{
  "num_hidden_layers": 8,
  "hidden_size": 256,
  "n_experts": 64,
  "experts_per_token": 2,
  "d_expert": 256,
  "d_shared_expert": 0,
  "hidden_act": "xielu",
  "moe_layers": [0, 2, 4, 6],
  "router_score": "sigmoid",
  "normalize_top_k": false,
  "routed_scale": 1.0,
  "balance_loss": 0.00964,
  "balance_bias": false,
  "init_std_router": 0.0194,
  "lr_router": 0.000491,
  "vocab_size": 8450,
  "norm": "rmsnorm",
  "norm_eps": 1e-06,
  "tie_word_embeddings": false,
  "optimizer": "soap_variant",
  "learning_rate": 0.00817,
  "batch_tokens": [65536, 131072, 262144],
  "max_seq_len": 1024,
  "train_tokens": 762400000,
  "max_steps": 5143,
  "dataset": "wikipedia_en"
}
Below are experts of layer 2 (counted from 0) of a mixture-of-experts language model. Rows are named router (the router's row for the expert), up (a neuron's input weights, with its number), down (a neuron's output weights, with its number) and show model dimensions 0-255. Each number is 128 + 24 x the weight over its row's rms, rounded and kept within 0 to 255. Numbers have three digits each.
Before each expert's rows: "mostly gets" lists some tokens that are sent to it at least half of the time; "comes before" lists some tokens at least twice as common just after its tokens as in all text. This comes from a sample of Wikipedia text that the model never trained on. Tokens count by the router's weight.

# expert 49
mostly gets: "I", " USA", " US", "X", "CA", " ENG"
comes before: " |", ")", "O", "I", "_{", "P"
router:141129147160103165159102133103125125102173137093106103101095159154143105148135106113133134125134112121101128112113144140147091134114161158142148142097131109158105169132159102144156141151109091118196144138093114152126126158116162110127119107174162173106141106140110160118100148121152172106142134112145144108109111120135129072128162091154154120110116127080149128122150137093157106123124178094136111136159096100122114162122103104105083096113137151153135114101121169115153121134189146120129122103097102095155136097148100134098156092114086151156079167132127107168110139148115138129106114093142134157142128099110119131139130161079166142122160151096119091116159151099096105085121136175084157127150138107156136091143133125129149132128142140150168094109135097150136112150139110
up0:121138149126096083113145174153156148122137146120147065160097141121090112124144110110121109183149137100158139099135161157112095131121125130146149123123108142113111123057155163162152102115110135065136122169105135127138137164110168162099085119127154127150150174128129099119100093137118147069104140128122093100146105129116077100136141104134114183148105136138145135152115093147111132145154131152147110113060129128140139092127116114128094123157124150178137172133139116119164207115134105126123142134121138131171121104153127165095135154156143136122098095100134154133109105125118136117116117171161127111113156148159090141133141159130147118140101107153128168071103135112131154138115109127109134144151112131138132168135148137124116167165134144123123132134089146128101113122125076
down0:098129118143110128173135097116095123134128096090112163124111126137152111134115160093147119112133100113130107120087099126174103090128153160119124148120110143150137190118125120193130157087131135110122092090104141124087140138148161181151095072138082154132114136089115136125100115143106127151145108134111131130114121146095142127125106111146141201125120120095093126153128157160089129145115123142159126103113118172125147108112093161136116121154121110123145144131150135104145123126121160157148156133146139104132152137169159169123164150150143125087129134088096136126104081094089111167097132134146134166126128144147078113090146151124113152159099122120113104102147136101154122140144119128131098065089130121135140151086107074106171127146151146160067127157112112107109127137154119

# expert 24
mostly gets: "ed", "ated", " known", " won", " released", "ted"
comes before: " by", " in", " to", " as", " on", " the"
router:109091127175120158140100157120136119119168157096126099119152173102149105105092109141117141153141131111101124119118152119129123168061158112162118128114157113140092141128165140144163084175086079104148124136150109111128156138127174074095126101116146108130145117157073129101115133151096162161149134147123137104145116112124141127109071067145119100130133143134142147090101117108131131103125174104144135099148139106139134168135109138118113104132141121115078104113081140142135152107149160119082135107142109107160133149149088124103133127125068132157092149167112134137108157148112143113144129105136171164096099135154136148135156149120128131132134134111139127123118113095132155117116136137133148156179103108146105112132117150092132120124147121145151127081101063155099156138122069
up1:160128099108101168126144130127153137144155137144163181128119113156111125139130113118124119124136119096114100127133094149131145151106119152142143123127127117086100102167106124142166155091169122131099124158165080133149089125136120144103148159095106086120125093135106120065160108103095139146122095147158122101144139103110132118118093118151115117099116092126176072127119096098121142129116199144160139131137113135157164137105156136160113156083145154070056083145133115128139137118132166098156121141108083153130145138117136124166139151120118149181109080174155133163116141149128157133116132135133139155127124147148124143151124133132130143153114158115105108108151156096135106139121115110099094157162138148104107078123116123071144136099155147142149171114102148086144124139146100
down1:112104152094145134190154154161145135138107159127119114107094178163086157123153123151130130105151130080124133121098116101141123119130132136112129172107143137126083132138124140122105108151145161130134151133180136122131122155155102108143171141124169127142092086115108124090084129169128127136130120121134152091157080143105112133154135148110112095187121139067128129113137120075160135140136134098095182079110180097097123106143121143115124103116092128124146096146160124120136140161109090114126103123092159156129123143101133120157119155132140146095100169087077116120142131101137076127130154119102109160128111117174150113094107099122133129123088166118112116128137113140180100128134123117176110139103123119099158155115107149092105102104152089137112154144125132129101141157088109

# expert 62
mostly gets: " States", " France", " California", " Australia", " Canada", " India"
comes before: ",", "\n", " |", ".", " (", "\n\n"
router:126118093137116113120089164107115127094182120084141136082111123137140084156144150158133103159172085125089129109097116102131120126139172127127146162132153116106108124116169134114157090180095091125147109094146109127127145176133137100123096133146157140130092117145108109121150142169145125149142117143160136130117134104124116111106115085141126127157132151101157136152152120047112089116088150102138113130149180085106086137095074126117146117154138128111121101146120135136131117095169129103153158104133140151155090122147087153108152107119074142150086163177110072140141131115117138158103105114118147159145104113111148127125139169098151127129116131117123132102128139100143113074078130130121135138137137154153104110120126138117118110101131099140140134060176103136112126129128139
up0:153126147124090127085176138124127134121145072138150134133102136110122076111156121114104139129139136146109115133110113112143095132149128175151112152147128100105067129130109120104094098134110119104143177104130127136139138154120100123138154131097143080151119114185089111081166109135113124134112113165147151140129160150105131110075154101115144143123096170097136144171138110147137162109165106163104153164119123134102109153084108152110157119114113074157140151105127161091137180094159123110166156162109149163107105119148188114143146140133084153124116148132074124129126123150151134141123132114110112167118129073094140152150149126120120129160134125093143122120129107125059118132120136133139149129136134112154133141162158113114140094158143122144138089074140157102097098141118162
down0:094110132138139103096089137137121138132127131156099133113160109149136123120124107139142111100097112103137085157117133106147158133146134126127119167092143140097168089134083129103141123094119146161137122147122164133100160132158128144165092152144104122142176096164141108109126163166134123106101151124123137113110129172130095155144116131122097142109113157112105170120106122112122080129114103143147097130129130175142118150094102126137157127164156135131142123147115151117087128114144152164155093073166106139159142132145152123145136142137125120153130136137139126066156122150127175107152091137127153118099105138134141098134175175088181151147113134135104148131155147126194120079126129123113072114134147157090115124101088165130180147120120139121129097097150072157073143075126136

# expert 23
mostly gets: " Result", " ", " Position", " females", "emic"
comes before: "0", "1", "2", "3", " |", "4"
router:119142101177115125139106140095132137138136182076137137121159126129135125120111149156139139161152116096139129105077141175135097147134159137135128122129178129155154138111143133147150134132145097134161123135139114091149135112175141104103113070126164142144119126151051129110110149175129139128105131112137110114081106111126115127076137109133121113104114144111134131090166113087159103144149151144152129109155174102116103156131102128122116131145108159159078102131084142110146134114142113129110173119149130080182127078102127137069177102111079149125108174132138145150163147106123120119132128139179143160136109143137132155143141138110146098122153080085170114100159124103092107128115176136128152150144107129113107104135106143102142122133128130158161141120124088148110171144148103
up1:142095176132127109143108177155107127151134079117149111120126135159122130156140135152118125081123094144137126111123136057108155104111124137113148092114114149135150113087102111152099154139127090098156125139141157093153131121185113135138115093146146103139119153115098173149125119115109125065135125126098127136109124127171112126172150089098121133122126142143145153118110177100106144140134119106121115131142179086136101108131135134136135129129156115135143072125108149112117161116133148123134144151098125127125122147161115128157104130080102119101088148188142113185158146146131135132104125136169135121174119098108122133114142174145120142131156114142122148119105134155187156146119092133102099190185125128086187110167096159132113155098132132125164150172091121143138137129121153
down1:144123124147103155140123176102122098135121124142134167124136129167066084135126101150089143156138130098140081119179130117108136116142123148096150129195148115126126097136121117132111152117153114116086131164139157144119151100126145111150127117179124147122151141132151143108107132123116159093125130136134133116137128136112116080122152127134128131136119099139109150081170144089173131122138159122137122117089079162130129140106134092144133137128119119106127126142148125143092144133144130109060179092129128139121159126145105150110110120115137146108108115187126131145130150110133131083105125156113097129097088133082133117127162148140137088136116170154134160149135121108111103117176142108156174136141127097074138080111129129134105168165071133183131131210130122120132149124061148

# expert 40
mostly gets: "–", "/", " −", " +", "^{", "_{"
comes before: "201", "200", "202", "199", "198", "1"
router:147145128196108141161122129105103109133131133064151124100133119097157112175147109123114097133182109092141141118119127148147120141140152126147129120117153118142105112116146118114153123119084088172141162106137135135135126143153150087164129106133165136092135139121084130080067153147155120089089168099112128132119104130092077120125103079129112099100153150119144098124139097045123083115116132117115152132159102148137109138146099115146132112154147149103087123134120147113193134119134145115157168123128076126183123110130103107109166143155099148172116155142096127165163139125136114150135093127154123139116116144128135106116143140102133156132108103129154106156138130076154132138096155118095146132154163099157147119119145127158095129131140138168164110113126108162148131143108139
up0:138137134154070118096179121203110173115181136104125126145090157135118138103122151132082129185123137183134106134126088106131106150090105158095155180137125135148132143149153149135137107130148157129151108104096135091082149140142092155142116156144123130084135123131138116120157126093156132083117141111109166145099114114156146131147081093165107122078134137116096110137188111166156162154156117101122127130136136114119145129104164142125138118119108159136142126179121091137104137124127128150124099108111142109107150179115103123164123167108109132144127134130131153120206136144173106133102123112153107106097136144099145161148105126119137093152128120132137138162117123088103133118147170151126116130107141169159130147172122093149143135137138098132162150133132141109092109138123118
down0:152142123186106082088127127135108124116160156150153086126116115189141128084145086136119122119147151153147141185136125126110124145130121167112085163102117084142136131139131130146123126118083134140148131129152139089136117126122139133144148100147134123144140082124146101171106133090135156111094155109141153152116150175104148155118099121149145142113094131114160135142120137136169133131082115082097148112114106077100152113104140148110125115130100166149111146140153119129107098127114079165152114139119145166125144128147122134164092149130141131081190115154140150124149156084076135116140106113120111119149098153128147135124112127140127154206161095139109103132101098170115116140163153150159108109137191157131153121162161140136124133163114110132145127129111172103122141172104111

# expert 59
mostly gets: "200", "201", "202", "198", "199", "197"
comes before: "0", "9", "6", "5", "8", "4"
router:135140098135098166148097131111141135136145133101164117128113130133166097140119104143103125129128062132137159147107161124134081134074157127158117169130140128112139150109145148125136104139110073161151138091131103137145140179129136081106134128114129127100104145146099106099133170143144148127144168140140130110105112115128071143127120118111114136107110144121140101155143103094128113115148206090106150105118139088094132130134077165121124081117157142114111116134104160144195137102135128103122135080125114101151115132124068133144200124130104119149106121136148135188125179135114118166137118115154147154122112121138144113127131125115142133110161107092145091169158116083092144111143124135111140193151103099121115089140151130158125105139118144118177118098116085131136137149144128
up1:145140096127108107110105182151126122140121086154124133109118153103157139113088137154167135077118122116112159125144128148101129147112119110128143142134155130121173118134107123100116108108158106089107143162128133130161120121159145165175106177114111148095138089171151108154129156088116111116113142094162132163149120138133177122102162113132113177171127129120128141122111129176093142133114086141113146114132150106131147128115088123139104127191082126111132119103122130122136080111123132196160138089111098123119163153118156136140102115110148139122168126155094129089155112104140154100133135163137205111089137127162150112156147147168131102139119142115130128126161102134108151095141192085107117118165172103154164141141096127135150132124136121110128148102138107089159144121149142
down1:144171166154134094131134119182116136129151126142103152141137115088114159154115090113140173089153088101168110145120149152089130147143103165117112058056107158124093167104096127129136122097122104104118142149095102116118101146137139109112114141107115157158108138134170137160114128159139124109121127140131143075107109123161133046155142176150107127120162143130123159140133153102077094124097133120116123120098163102090097130119147167113110163132136124114162143136119145111136147156093121147117155108145128153141137127100165163147151116164141137121108137136150113143119102113108111107160127101121062141164100114132147097126115132095102116120108121166110151129146102115161152140117135151115118077124121168156118098121113125095132139117123130159145117132116150078188139126126108

# expert 8
mostly gets: " George", "ville", "ford", " Thomas", "ington", " Angeles"
comes before: ",", " (", "\n", "'s", " City", " County"
router:115110124173121159133122142091107111109176125092129126134135140119159145139108122167099093140182112101135161148082131110142139108119181147151122174131143127140141159103194085159153106144122109152159150111120109127169152155133153103140088120142143154087135129120097090159113095153111157169128132154168113128102107126104115108131118124129090146116166126091139142145149117081148095143147134126140125074121131108098125162135094133123128111133099179126122136123117156103148092098155136136137167101132117107163095131157130143111144103119081150146089150143105111162129159085117129130128160127108162154148095120136131125156114152103128119143129135102160085122157108089123105088089132141140172178153128118113107085117114139137126143129138148125127131093142092210113164134130135
up2:113125091118123148103093123148122159101137125122140125088149069132126135123089148123117144129129145116163153099145122123129103110123135200107134112161147129132134140137100122069134214112118122131128093135125128154111100139130159123119127120150118136140151110134101198114141142172105128141131069122128132132134100142196159148131082098123132185084130124092103113186111124147109172097095114130133109112130140116171117122123124153147163090124102109145118083132164149125146173124135148136120145099144125141138173091140115144102133113151112116123113144142120138123097100159135125124137177110133129159146177141103144163152127124117126098131126088120186080094131140097117147163163138115119128131097123159130126128162086171084126114104157122131130101156096119105135158115157120
down2:144130105129131137093149122134091149105153124156131128098149133145097169102090103085127133096147109127167138136136127137152142165129154113126108120141116099105118149110087111125124143143137126128092132116133134142122145106118133138103157149143141079115151177088105159116181119106158100104123077145135174109162154178161121127098107117167162145115133172156108117088175161122154169147102134160123140157147094134157120149098114139089106158141158106148097085088130119098095157162127149115118156118120097154139101140123142090097158111097088088119138167120114129103139124126110151098162116119140118127106137156149151135143134113138118127142061138161104111113095139175106122125137110149092158154091070124151113163108141105105083118109136146132130097131148087114154109109120175